Experts of a small language model.
Size: 13 layers, width 256, vocabulary 18857, 30.8M parameters.
Experts: 40 experts in each of 11 layers, 64 ReGLU neurons an expert, a softmax router, a shared expert of 64 neurons.
Below are experts of layer 9 (counted from 0) of a mixture-of-experts language model. Rows are named router (the router's row for the expert) and show model dimensions 0-255. Each number is 128 + 32 x the weight over its row's rms, rounded and kept within 0 to 255.
After each expert's rows: "raises" lists some tokens whose logits its average output raises strongly, later layers aside. This comes from a sample of Wikipedia text that the model never trained on.

# expert 16
router [101 151 158 143 172 135 157 102 176 143 181  94 135 111 129 148 108  77 106 135  76 113 182  75 137 158  96 122 139 121 105 148 136 140  86  89 125  96 143 147 178  98  99 140  78 145 170 140 134 167 125  71  56 151 133 123  74 123 164 127 173 111 144 142  83 102 122 146  87 155 113 119 140 113 112  84  89 174 197 106 135 171 145 100 160 166 155  82 159 121 146 139 119  68 114 150 137 127 103 122 146 142  74 140 145  39 121  97  92 136 117 134  91  96 177  92 117 105 155 131 110 108 170 137 171  81 114  84 111 134 113 140 105 161 102 121 141 121 134 187 155 177 156  99 122 183 166 157 150 145  88 161  83  78 188 136 109 149 145 131 136 122 100  93  64 134 115 143 155 119 177 174 164 160 116 136 145 125 149 155 168 111 101 113 152 141  76  55 156 159 104 160 125  97  64  86 169 104  74 128 136 102 170  81 196 161  96  47 114 151 208  83 133  89 120 163 124 134 133  75 105 158 112 159 113 190 132 123 123 184 137 119 177 177 110  90 175 108 128 165 112 126 111 104 137  96 142 142  99  98 170 162 157  66 103 115]
raises: "n", "r", "ni", "rated "

# expert 1
router [127 117 133 138 142 111 196  98 179 140 172 112 160 114 149 162 123 104  82  91 101 109 199  63 125 167  75  90 166  77  99 144 137 146 105  86  96 113 156 118 122 159 104 167 118 198 152 134 175 155 127 108 115 184 153 134 124 121 135 135 155  60 163 144 121 115 119 190  97 152  92 114 112 131  91 122 105 122 177  90  82 162 184  73 149 181 135 118 144 123 137 153 171  96 105 146  90 150 129  65 148 138 102 170 178 137 140 116  87 144  90  88  96  81 143 150  87 117 144 145  69  89 148  98 142 108  96 120 130 106  84 156  94 179  80 198 156 126 141 130 192 190 138  96 156 125 141 102 177  97  98 136 132  50 180 192  91 166 123 175 186  71 125  63  91 158 113 143 167 109 126 164 168 160 151 160 138 132 156 139 144 143  88  84 155 138 118  97 151 135  89 190 161 119 116 102 151 133 102 168 147 140 137 103 123 157 112 126 141 101 156  97 128  92 126  83 110 146 161  99  87 135  70 155 101 163 125  91 104 173 146 116 140 162  92 113 115  80 147 166 186  68  90 121 159 137 185 147 126  89 139 150 143 100  98 124]
raises: "and ", "and", "i", "in"

# expert 20
router [109 148 170 139 120 110 104  82 171 129 158  93 193 102 175 145 102 116 114 108 112 133 140  98  85 158 138 100 161 117 100 128 121 164 126 101  74  69 144 172 137  53 126 175 107 128 139 107 152 150 164  99 105 152 160  96  68 137 169 103 194  91 151 135 114 151  84 161 103 159  97 108 157 114  62 150  99 165 158 115 138 136 122  71 136 153 180 118 131  48 121 177  76  63 122 132 124 141  71 153 141 127  90 146 127 126 150 128  96 174 138 199 117 120 145 204  99  95 151 129  78 112 149 166 159 108  79  86 100 122 110 166  89 127  91 149 140 108 152 185 136 163 167 103 132 168 147 180 167 106  96 131 112 135 177 146  58 148 130 128 150  99 118 115 112 145 100 151 113  91 188 152 166 203 165 163 154 123 165 156 123 110  98  68 175 154  79  91 154 131 113 170 176  95 100 109 127 110  70 164 166 113 180 112 187 157 122 126  95 181 189 132  95 110 143 179 124 167  78  76 111 149 119 146 116 133 131  90 116 127 127  97 156 149 120 141 170 120 149 184 122 158 114 109 130 105 131 173 100  95 171 123 113  91 105 182]
raises: "of ", "in ", "at ", ": ", "=", "from "

# expert 28
router [110 170 171 154 144  85 151 122 145 147 165  94 145 131 182 148  66 109 114 131 120 161 116  70  61 146 110  59 162 101  97 157  80 127 125 115  85 125 171  88 136 102  84 137 110 142 150 115 172 194 136  94  94 164 142 111  90 153 171 155 164 106 138 172  85 128  95 130 120 132  86 100 115 134 150 128 138 138 178 106 120 139 169  68 174 148 156 108 176  78 178 190 168 130 120 140 122 145  86  68 145 122 111 158 177  70 177 119  78 186 102 107 107  93 130 155  95  95 141  99 127 116 174 120 127 122 113  92  71  92 129 152 110 125  98 162 176 103 121 149 150 153 158 118 156 151 172 136 181 108 131 147 159 128 129 168  88 128 165 116 165  90  86 124  83 144 110 150 146  87 167 191 158 137 156 150 145 137 158 154 167  63  81 103 154 129  79 116 146 189  78 157 151  71  87 100 138  77 107 152 185 116 154 127 168 144 108 107 102  97 137  79  90  79 169  91  84 109 182 114 111 154 132 169 137 137 158 101  98 162 180  88 152 160 109  70  90 104 188 142 164 103 106 148 130 114 131 130  97  90 155 164 145 128  75 169]
raises: "the ", "which ", "H", "a "

# expert 22
router [103 136 146 155 151  77 174 134 169 192 149  67 158 107 161 161 119 108  74 155 122 184 180  78 138 149 125  73 141  80 104 176 126 154 102 134 100  71 115 142 150 110  71 132  61 105 172 157 174 163 144  85  83 145 160 126  89 146 145 150 159 126 182 149  71  87 111 136  70 127 101 125 135  96  87 134 112 144 176  98 163 158 158 106 107 150 168 130 167  97 172 170 107 116 101 173 135 146 105 101 159 107 122 123 172 140 159  95 110 134 113 114  96 118 174 148 116 132 130 123 138  70 119 102 138 115 119  81  93 129 111 157  87 196  78 127 161  75 107 152 157 159 176 122 163 149 159 159 135 109  87 134 107  91 138 114 113 135 147 121 154 115 122  91 133 163 100 168 123  69 156 182 176 164 133 135 125  87 126 160 178 143 129  94 164 128 115 102 136 201 116 158 167 115  98  48 149  98 103 131 170  85 156 107 124 141  77 100 122 175 162  92  76 103 123 140  88 132 158 107 112 130 107 192 139 176 178 119  75 128 145  57 146 131  98  94 152  95 187 175 148 177 118 102 185 119 168 180 131  92 182 152 168 139 128 119]
raises: "the ", "a ", "it ", "when ", "on ", "an "

# expert 0
router [ 79 156 146 147 153 118 186 137 147 138 149 103 162 141 142 156 113  37  86 194  84 155 146 119 131 152 126  99 174  87 135 150 113 178  94 135 110  98 182  83 183 153  86 154 116 189 172 155 151 140 161  79  80 165 173  97  94 149 173  96 143  91 101 129 117  96  63 206  80 161 117 119 142  86 100 117  97 138 175  80 102 125 163  78 124 167 157 100 114  85 140 130 136  65 147 154 120 170  92 126 152  99  92 143 139  96 120 108  96 174  90 159 117 130 159 130 117 128 169 141 124 105 186 107 119 130 118  72 108  80  73 164 111 134  81 125 138 104 161 172 158 197 159 124 121 131 137 173 186  74  94 186  48 122 194 129  78 122 152 142 141 122 106 127  67 167 113 187 155 116 114 146 151 130 136 158 142 128 141 133 139  95  81 113 161 130  94 103 124 129  85 129 156  81 104  95 171 102 105 137 128  97 139  94 140 166 121 116 120 169 171 142  92 146 139 128 112 169 126 113  86 165 121 134  88 119 143 114  85 166 178  99 168 135 108 119 188  66 171 177 150 183  94 133 139 120 175 143  89 100 148 125 136 115 140 124]
raises: "\"", "and ", "r"

# expert 2
router [133 153 170 152 147 126 115 111 163 113 123  52 156  91 181 153 116 115  73 102 149 145 150 101  91 165 108 128 142  98 105 133  91 167  63 117  93  64 135 181 153 137 112 131 126 163 146 110 120 149 161  93  99 147 211 122  73 197 115 144 160 101 157 155  78 117 111 191 105 117 100 129 158  98  77  80  93 147 165 117 123 163 152  80 152 164 161 119 155 106 149 145  80  81  89 163 144 151  76  93 189 109  83 127 152 103 194 119 154 150 130 125 124  87 149 145 108 118 197  81 102  96 152  75 171 109 115 121 129  91  77 146 110 172 103 177 131 108 170 143 133 136 193  85 143 106 175 130 181  78 129 168 120  48 174 179 109 169 151 108 147 101 122 109 123 166  73 147 129  89 163 140 160 149 165 130 152 143 145 169 146 129  83  94 190 168 118 104 171 180 116 163 135 117 104 117 149 123 103 139 139 133 141  73 170 170  77 122 107 109 118  77  86 100 138  84  96 132 148 118  69 148 112 142 105 193 146 113 106 161 152 116 175 147  99  83 130 113 159 137 151 128  96 118 141  91 188 128  99  95 154 139 145  95  97 114]
raises: "\n", "p", "& ", "to ", "- "

# expert 6
router [123 172 160 163 116  94 151 144 142 101 170  71 142  78 173 180  83 103  68 131 108 134 124 129 116 162 132 108 156 122  70 134 182 153  96 109  88 100 142 120 120 131  93 170 105 167 138 165 151 141 168  68 132 140 157  78  84 125 159  87 130 107 152 126  70 116 124 168 102 190 113 124 139  87 111 109 113 144 136  74 108  92 118 125  82 186 139  89 146  75 182 173 163 101 113 167 129 166  58 125 162  64 106 164 124 127 185 148  85 161  92 150 109  91 152 153  85  88 167 115  53  91 154 172 199  71 131 131 119  76  88 163 133 118 119 148 150 101  96 152 161 162 179 110 153 128 174 108 126 100  92 144 126 126 144 116  74 145 118 175 139 101 135  94 137 127 136 129 135 132 112 155 132 144 158 128 189 148 191 140 128 123  59  95 149 135  87 108 173 135 102 139 171 102 109 127 148 114  89 189 156 151 141 116 185 191  95  88 110 151 162  89 103 134 104 128  80 181 113  91  90 138  89 160  68 158 125 121 105 168 123 122 168 128  99  93 157  86 172 165 170 152  77 143 117 103 163 174  84 106 115 146 130  88 150 142]
raises: "f", "d", "b"

# expert 9
router [ 95 195 140 157 211  88 151  81 163  97 185 130 154 135 163 144 128  99  81 110  83 156 145  69 136 165 165 108 150  94 119 148 127 146  85  99 103 131 126  90 160  75 132 148  90 144 192 157 148 133 128 108 101 190 147 115  89 150 119 136 143  81  81 124  41 133 123 140 128 183  80  87  97 150 103 121 105 170 197  92 152 137 147 106  80 138 175 118 159  68 152 181 124  84 100 128 119 144  89 101 149 129  73 162 159  91 136  94 100 134 102 126 101  89 147 138 101 117 162 115 134 127 131  91 160  99 105  60 131 106 127 141 134 169  39 145 162  84 110 121 127 168 197  97 158 190 147 141 153 133  98 158 139 126 186 139 100 160 140 129 153  97 115  94  84 128  84 146 150 103 143 144 148 148 147  96 191 126 173 155 166  84 109 120 166 170 110  70 120 134 112 144 149 125  83 120 131  98 124 195 152 110 151 121 161 167  71  71 116 152 142  83 127 115 110 146  90 141 130  95 111 180 136 163 103 163 106 100  94 161 141 106 160 146  99 100 177  81 147 168 164 123 101 184 140  92 153 145 114  92 177 149 175  76 130 112]
raises: "(", "on ", "in ", "F"

# expert 25
router [ 91 156 148 180 102 122 122  91 202 132 178 109 144  86 154 163 129 125  87 131 125 164 160 112 103 197 146 135 173 112 115 157 157 195 108  66  92 101 124 117 136 141 108 147  96 170 168  61 134 120 110 112 103 145 121 125  69 174 118 146 126 106 105 139 130 153  88 160  81 177 105  92 115 149  80 115 136 166 156  72 139 178 189 102 123 157 156  89 116 122 152 141  84 128  91 152 106 148 111 104 143 122  90 155 141  77 157 103 101 115 118 179 112  81 190 204 115  95 135  85  83 126 150 117 125 115  82 111 126 124  93 170  87  83  78 171 144  89 143 128 123 155 189 138 163 153 147 123 109  62  97 165  84 133 108 214  70 124 173 163 163 106 133  89 160 132 141 134 124  89 168 123 146 129 146 133 149 146 115 153 156  55  61  70 158 207 113 103 136 142 101 117 162  78 124  84 117 126  90 160 167 156 157 126 148 168 104 111 137 167 142 163  92 147 160 154 118 200 155 102 108 183  76 144 113 145 151 115 121 130 140 100 162 143 112 137 117 105 164 179 129 140 116 119 160 126 178 175 116  66 121 133 158 158  86 162]
raises: "s ", "s", "es ", "ays "

# expert 32
router [ 68 182 119 150 164 118 157  95 178 101 153 100 149 123 180 177 102 114  93 111  74 136 144 100 115 159 145  83 148  88  99 164  99 152  74 114 100 137 132  99 157  59 110 119 128  92 162 121 153 180 113  96 116 157 195 101  89 157 117 133 161  88 147 140  87 133  93 161 124 172  89 140 144  59  85 142  73 154 162 118 130 120 146 103 102 165 180 107 147 114 181 131 162  91 126 152  90 133 104 132 139 116  66 150 175 104 146  97 115 159 118 122 127  96 154 161 120  94 118  95 131  78 158  92 169  84  94 103 126 114 142 168 107 136 125 131 120  86 137 134 168 186 129  82 124 194 135 146 129 112  82 130  73 122 171 176 130 136 143  81 128 120  98  86 100 168  90 128 174  96 145 169 175 142 143 128 157 132 185 170 124  95  92  98 125 164  97 102 167 164  75 134 123 128  84  91 174  48 106 175 118 125 167  88 160 146  80 125 161 190 178  80 111 104 122 135 126  96 126 100  97 223 124 160 121 113 130 108  75 155 129 125 166 140 112 104 132 117 130 175 132 188  85 146 109  74 142 143 118  93 175 166 196  85  93 143]
raises: "in ", "of ", "===", "from "

# expert 18
router [ 98 167 137 165 148 127 166 126 161 134 118  82 129  99 163 181 129 117  58 118 143 152 133 101  40 146 139 100 129  93 106 133  37 159 124 112  83 107 165 111 134  94 131 194 114 133 149  60 157 146 105 117  75 125 170  98 121 140 162 133 173 138 125 140 126 125 122 119  83 183 108  85 103 129 102  93 112 132 133  95 119 159 123 104 129 161 133 128 136 141 163 208 126  98  95 165 144 158 123 125 201 109  64 119 156  79 156 130  67 147  44 101  63  89 146 163  56  91 157 121 158  78 164 154 196 118  94  91 107  92 122 166 123 126 102 152 165  99 135 191 138 131 169  66 140 146 128 115 214 112  99 163 173 142 166 172  89 159 138 106 114  95 124  83  85 137 108 172 134 117 122 179 164 163 168 136 152 145 141 155 159 128 114 133 142 151 114 137 150 142 119 167 174  68 119  77 134  73 119 145 168 118 163 119 154 168 116 114 146 140 144 148  81 101 180 123 105 135 182 104  99 148 107 113 102 155 144 132 100 140 142 123 127 172  90 107 171 118 175 149 168  75  64  93 157 115 158 159 103  83 120 156 152 132 135 159]
raises: "| ", "(", "|", "- ", "The ", "201"